Weights of a small mixture-of-experts language model, trained from scratch on English Wikipedia.
Size: 8 layers, vocabulary 10401, 41.4M parameters.
Experts: 96 squared ReLU neurons an expert, a sigmoid router.
Training: a variant of Muon for the experts, 420M tokens, 6469 steps.
Below are experts of layer 5 (counted from 0) of a mixture-of-experts language model. Rows are named router (the router's row for the expert), up (a neuron's input weights, with its number), down (a neuron's output weights, with its number) and show model dimensions 0-223. Each number is 500 + 50 x the weight over its row's rms, rounded and kept within 0 to 999. Numbers have three digits each.
After each expert's rows: a language model's description of what the expert responds to; "comes before" lists some tokens at least twice as common just after its tokens as in all text. This comes from a sample of Wikipedia text that the model never trained on. Tokens count by the router's weight.

# expert 23
router:489440453483476407518513443523530426615445434475457436437486439514486643376539554516484414486438555547481514485491472513457466452506487508434474585497548490513537479508582392524506452496454477419464538440371512549534393467526576430527509490515508483466446482451444401527488457447575507479426519548417546606508573510543440528468556468553482488557404447526501445499502544493478456630452558523593597547482520507489432604527547471478486496481506485465572528516417553496467470497448514527528453449497510507532483552514553566523579613567431561487542515455504522498472482418464498497523424498536512439521491556489542456557497461555580529630462555549532574465496530547508400473535
up3:573399534474497527538527411511617451442549485501571503502475519520451469518455463385605510505467523567485430493489484499404537455405509471527521491515539536510481506544525497561503477465525483367444454582456492496490489466506485514482331513494544573461480507458514459502429478513502441436549521476514565500486522556451458597598435494503546417538462490469546482452502602488457549554514540585504532543475469449483510522525575527419535519430484556446585467460526537533450469582478503547544529431481437620577519402522511619531530489481437465515506591428499533509445449608577509457535526585620521425467534467419493399513451554539522498479521482544475501423554390489452453509503
down3:489483495418559437594433489590523497440515500527428503548473498366506550493541503535471529430452479540541563473458490558370533532480472512575484543468619543484471517488568464477482423456565521549439538542444474571494478583521588507563466550474515543506429549485477581441592481566481456545514527495429491401551523489482469490511576445597394555468573504465467434391566504586432546420566538457499524464500438447575466470526516499531523558512538463537442502477472474469507399573491521453420498539578491520509568453528437624534474441493560500509550544478566572402478457516431533484502463543427598473574508459445453499400559550521448506450573455431498489518475442447529500529499
Clause and sentence boundaries. Sentence-ending periods, commas after openers, closing quotes, heading marks and clause connectors like that, which, because, while.
comes before: "\n\n", "\n", "The ", "- ", "In ", "He "

# expert 29
router:515479508528491486503478567584531421536443515513466450543519482487591524568517539566471430464473532432583477519517490414429414463506492548498434519597550545567461511529518487577528453456539386514474482556433479495495385467535546421608598530522515469465494516468408499569550553470544504466499549439467426571435437433475549585526491561444595463496453435475538519439442536518491532504455454525531561528435425453513447566609442540475480480438506464426556438414509529543520581502500496567604482496491452538503462639484535502362575651551438451494559557491439561579492531518463551512521507497503479457514522423551453519531517539537532465544477510547483545442500509456447515423551
up0:464588492481557467523442536492551519475504529541482541527595490542496535505531522449588529527380541431513465480501472474563529459500603567419440488548490528598555552440577480482441491432479455506430512533470527571510460507458531526490522536484498580603493515481426422465514501408502412501520517436530433538511501475532503502478503559568431534536519480440448504488426543532542436463448415533577405456592439428535554411527466531514482445571482607563468484544382506462503472379568512571617416533463515542546563484536568585520409554448534488483478536490421501603469434452540439633527534455494366426478489441513500521535472566516530526472512493503543492512460517490471444434514
down0:526557601512462546465518505502481543464498616484445419510446484526459488548502414574492431439497450567523568475569478555642406384501474495432468462466464520449452487440518494552476474613498491572628525451455552548474495558477510459427516463490556513501526501538572583429528436567444535501612583516448455478491520506484560503404462484533428509563422449487530457480484455537545494539499402402527428466484532417495483401497517488471478539568498495536541505499502589494525515478487516430553406497594567464503543502513439564547558530516448500458506518404464514513515507466547524573373454528482497422518534627475547487503600589475489470539505496511511508534383508410473496518558
Institution head nouns. Head nouns of organization and place names, e.g. University, State, Department, Ministry, School, Airport, often followed by of.
comes before: "of ", "and ", "(", "in ", "for ", "was "

# expert 16
router:503389450545467495527522454571546476552488546403443422570486582508462478466487542527519455480501620446546463500460528519519510487561470479420469578591535511548514448501550495510531440503568429439514505582463493521485420425521496483561582544493557479506509458414377455497561517451647500493483562550492432555470438463509464518540500535495544421575441357477485545434460547535509511551512485551514604575494442489458477620601534536499443484430537490432520504472511538509531548450518494511591496500520513497555425593492497492463548601478492541476585520466458553617517500380469585543513469549538485501543554493585492459539500543544575552537433556497482495397483598552480489461515
up4:525459490549474525453480491458479470560572416373451486590456491562460457500565494511562437499558458442438577476529494469458473562505510450447511574584601425449546524508565573454499535469474440447515509460538477474582547529558467468484527506524588464465369393460491478555481443532543459479570491489391424493606505452565559478518486479614518548483397418590507542491370529427594609520464534520527532553510509447549521548588402461474489485529521450486479530499441536544496489427483490505478559515447489431495492555543487567526644580499483508463551498505490547600539520450569453560486438458515499497561506535524427503503406507475487489501381393494482516482525527489518499490486
down4:449454473450537513488457426490567522560482524465470584529523488491538451485424583479463584586581482470505598504455480507482537469440522511609555516488514408498478528516499513489477482464561575433509598496412519572450495469512417425563495558550501435519495547459447426511454503500620512418493473488533554464505449563455532466512589440474572499545455451495501503467527519553524497594457558467462497439421449552576480514463478557616532452475504576456441482460564468588493494465509540526621549529558465426563551460483465461489555510416451533558540477528519474469459597543591541523436511533466446453464425569445406641464534506461463417380548474511523473401431484575506484447478
Head nouns before prepositions. Word-final pieces ending a noun phrase, often before of/in/for, such as film, game, team, series, player, complex, payment.
comes before: "of ", "and ", "in ", "for ", "(", "to "

# expert 57
router:552430579485440524470545531528495404573426530486519463430484559527548513510426455558451418499439490524530437594449438501450447518488555470449484485457618466464478534517526501530503552528505407422538551570494541488550497470521535484580580535513424543479460573405532451500480464429489568520508505578540366541485521549635419473578462443396510497538533486459476541570530541471451464544471426527493471528558467473385449509584548459457413459525415404520615504426508523463556554549473528499528537480490557515540561518521553550409464586504441540448497495603480507498600474483472515517516476520552616434412469462487494416561575497542483491558475489563481512468508531505544438486433
up1:457500456479533425469416528475479490637402533589486561476583483506677485484359555492466507519513552416486468526493500470449408464475521466439561454571548572512454497470500512518563511553457491502569536557520490480483555465478595537568519502422549470545415560515494521465445499441534528539530487498582502527530494507566462478487503497474476580519527581505542476517577471502512520529481469485554488599567472524552536404498517469530445468538417540497520505540460489454545519507468458481599465566467470429482535582484448595452520457447537470466523453510487412377513490635437471490457552475484508515491347447538423486490485529425575491512489430439562503422578594495489503405422
down1:520594468671591442477558462478533468486445572446525488467466526476473523549495472478494496562544488486503486486467494418525578507549469513577486518433470468514446525438506525471509486520526425488370543507450537441528534494483449570538504483462541568553526542575546473526498456496578528503492468524520550434553486477446499472380490471497466426510468474403479578585539458480498510547498583490472637566437467516554561462566533511469504433472451480497396545500512503547486378453488559522549503559537421557408451547491469539529582422527546523434445517472533472431430526492484571428497553515615406457504451457531524480428433443424465471548587467418549555497403571534557457579595
Word-ending suffixes. Final suffix pieces of words and names, especially taxonomy and place names, such as -idae, -ia, -ville, -ton, -burg.
comes before: ", ", ". ", "\n", ".", "-", ") "

# expert 44
router:480415422497378550504544551448505417544345519514461477507521464509523540474502478460425467499536532524593418465454425552488459463525495547406538479601516553427469515513587428543517485499506483477585551510530541481478459488572530519655416563444430478489463522458490470538571487429500542468411549550406461493502484518520446513517392416481472532607462528405535471494520515499519452507468498549502515479492583429498454548504469496486417542538483450363475488428408576527505573459548441496566540464557458510405494560443536546469530579440445598426547518507428499469481551455553501494495527481555597515512547479550444460507513503564553602481464492514494486404562558507559503504522
up1:509523541485459496505475539533427489499454585470497489546449521473514509444415438493455475545543470637485463447546505549417551564463389467500469510554503509391521454584493492521425560481507518394573465502479637551402473651539538459521546527514512457516524486507346487500464492458563528481488521459533493473471483487548448454394389543470568479494582564377491430559430535520536430524498495511520509502521548471482385507487532505490438489481547434541582561429476583512528515516504499585577511486487525533510623492401519519506441522449475543504523534560471516448421587511473491542478469474481444471579530608547530450423460471498586521609470533573443494521458486502454525494457
down1:485453516470535379562492465523415495513588535463490556517471509550514498436531470515510503559479427448583429602548489473516540471431452394502438488523490505547451618410478454533460424526622517391517547555445500556460431469517505645465401576438496505449496452530512523421463498448434443508512483457466526481531524499473489526421494568544532410473479554437465529493508491480539511515557549430483473495534538447508567556559555494593528471529507550512539505503493511493534530565518498622502479422519448636530536525519447528476424490532512529534512469461449543397541488594552470408558590454497517491509493540569435473444535440488533355547457445522578475637523446486465478499471
Locative and temporal prepositions. Prepositions introducing places or dates, such as in, of, from, during, between, along, e.g. held in the Baltic Sea.
comes before: "the ", "201", "200", "a ", "199", "his "

# expert 61
router:559491470530517457455475595520596485492376424534467462556487517537479463385508503480424432571459563489533452563487465484421475481484521524458542574612532496541482514493520447533489435410542485461548531453488593538559461490532524461569454580523511521493462487443429422580527534463540508510402534587391557568504558473532499560487480370474471483449552538498593482540519618552428366536446462536552525523500530460487444525529514525431471526528469488447472507505341595603501567491450514561556467411453436526504528558548575486410559471435445528515495525541496484477467514430571598503534474513554521471502502502495567481572468525587530526548523470501476567438489517492510417484449
up1:432577443516622442466466532458548515474509494591522509513422547524455522390535420485533578437460539578524495552463517500489503436499572513494553536515543475500555500564495478460513503520494535521482422455516541540467469430538392405518518447503440460462515533514389497563503496426512453461571505528484422509390480406552518412579526541545474568438501538418468563570543506464432461496467458475515623600530508476379486536482521483523455540477467495628511532439502596593492509545501472551453435384460514461530517526543473467510423528432506462518486509522538506487434411504541530513492507617529536483553503459496453518573503440513586599580568438544514562459570559420472464448420
down1:601571591520517495483454555523488534544511473507533493517536482489474486515554454502492449477380472561515553502456378576442404554501517506484492553458440460418469339542533525498535442472517552489517442405565451502457404596543494482522520554522505405492507536514514510431375505500419585483451512563521481472590570514516574496390549523581460451414477530458492452454520492527537537584443580476486552549553451487553466506528514492532577546595429428549503466457438528518554558479536410535544489525451474580499574445613531503469467498520494490438595563506455466525527551439521501495456476421493629419524544388498517537510540493555481502533437491505475427475436472535533414514492
Prepositions and connectives. Prepositions and linking words after a noun or verb, like of, to, for, with, during, because, before "the" or "a".
comes before: "the ", "a ", "his ", "he ", "their ", "its "

# expert 28
router:511503496458528473463459479494579453519414426513430511577490540518453555488503473479407442446490583415545523498526483443509467456545523513445501590558530587443455453414559497504514498466533408465520527502562495441513378471545513489504500469443504451495516488455375501564551472480520563497476491587495497559478461591602542521478486500513479499469450514485534518550465555473495396654450452519556567591487585407464422484553494397452424511507546546515468478485438531544430598587474422544483485483500411517526443484600436458460450523443425493427467486585454567511491542483516515563536486486483576449505538443502592393537538454529549534561465475508516573450586518584489389560515
up1:455417500560502571524501504441494465549460493516515645614434503568510497491490457563475580502466531535567615428468484473473614446440458497467483562509505523489487499425559521468515605422648483505520444510470498514565483518506504444547594538468471507554516561494451489510462478451454449441513524637512549554461379550564473517508516553606553512502494527429416505501471416459536510541446536467470463440468546600425477469508498521512463397472467468416483478537476526401499529548397459521422453501526442481506487464498399469545437511401485510511487501423478450517489499520458481524503491480559520615529464437554574495477498520654533584496576502480457503560585472469538515438504
down1:438511551477392511526440451435508492406566455478554535542562509501563445639527481583436530524505488468584489572495464469449467515538570458434502442554429440502454518445460543480494450533513507479542513458573511482496480522451517484513445544405480542567419403490525410544538476611380488594441451542421556534506531598507450513461529503498506461467470510553430506537505527504441553444532516518508552534480607591573501429553594486505449442494517453440500445468492436481432534586527514542472519564463518494487466462490511528493406573567473456512553568476550501477498633505543490541388625551453509602509504536499510478508452464519493487483454497436480512372568564480553453401547
Narrative verbs, connectives. Past-tense and infinitive verbs in biographies and plot summaries, plus commas and prepositions around them, e.g. became, took, travelled, determine.
comes before: "the ", "a ", "to ", "his ", "and ", "that "

# expert 52
router:451482523531548442516525510500577480606543456411499458584502468613569546491572457463492497446499640458560516523598483501501400483562512534480386567484470468454466401483619557501497494529463404546564438459499475502557413517499440475436491543455569543512568587458441518490537613385507523456525502505522542559461457523613433502564493517454514513602464415558535549475533528442569439538479471485504484518461541461475412511557505512432447478452509462461492499413459564523446524480477539585538418516545464480516452521509577468460509540409467565549591520535434487559472622466495528569479493560475529427482454491514489476516573533518549502591453456536486561523547536487499391472497
up1:438547532557567443568507557462550454540524534566476474590541557457506488583472442481537459515492545476609460435553544567500464395498436466535469508515504523442445423544530469522518539532543396587407548516435488476538479509489534489481547457508521524419481518483490504442532554451539533397458547543541409390580392544401511527490419479504427491574564477586572517462603356569532521506430575546495468532438529486520403538502535462564498506446502472532511429560379493492498542496537465520394585446495529521568563534515484444545544563458542473572505490433476625556472547451437500477515499464519527537486562463440443462445575436493528521467487483516512501497517442455522551413450
down1:452466535449490392487478509449557536501440526471554446528487481476491465498495393499513500486489451568524430504484401509529455465535457504504564480488474543586542537471527504530454365532516454607372472452558543537471475513510467501434614511526584478512502460520439625489471602528479397474498534473520485521529492510491542436489475545521490549484513501505426471520494484513559473479585486439509436408403476491460461536435543587434477549579599513454426514480516560505534548412481563532454501453576571562531540595417622519501517442542484572587563516595407547517536505510438424472399458537471486518495551529578499569541447460601449430483521512433463577548501504484572434426481
Pronouns, modals, time spans. Pronouns, modal verbs and time nouns after numbers, e.g. they, would, could, will, days, months, weeks, in running prose and titles.
comes before: "of ", "in ", "to ", "be ", "and ", "were "

# expert 6
router:492447506482504448420532552450606463553489437519539485553526498527438588426417409461487412515479537485453540529428469455453375488462499473568378614546590549537481522434505536536481404494513419413489489521502570584470419478602523433470464543481456481427527512437432482546480550476505552532531543545459519637527548534499461496615587506531503460448458472514497523503382528534525440552453506550491520582526517422550475589529517454492449460535502497457513496477503497556533570434486530524478555498517491595562479532559522538479488511448479605482511504474380453477518399535472466547560485482578552491551548501514517479613548460561543507504492450596499477386515595537517449483494
up0:416454501473523470521553402527457486511571558484587541576457539468437553482504459444535446514484495506552419611520450536444570425573456430407459469454593463503501518444486544505516549455457484534515531591461532450455470600575605451498461404543443500489527565461480514553469455469496476508536519576420496432439588489460555560517521573525577571524587454517533545524494569459457475536559470501612543481385573510497509468470525400458532499592491486460483535449453460559486483478398467462506544428490570531512472459502549521516502520432576526497585478490487430384460470460425538471571628518527442524526573545562543422443438493455531516523562463459461418527482449484543431478461
down0:414382443534496449573420498527571433381465478492516507509547482529564518476521576565445497541464422511594565495481469552500492523550466479407486405535444557547511511500476497459496417521514481511505542553565536495493547503496527561539573401451533471537515453543538568532431581514476522605501521386608493552470428430493378448435561502476466446506468584490587456465442386524538534528635506537456514459539523559548504432476485547512575439514392480519550511493504469534642502452534503495574449422525533548542527394448482452488463523536551420513514470513510508475544496448529516502469527483477555507565458480608436443420446478437465506468451518532539537473543507506598507417509
Connectives and modifiers. Commas, conjunctions and descriptive words in running prose before their complement, such as such, but, because, often, more, difficult, as.
comes before: "the ", "to ", "as ", "and ", "by ", "a "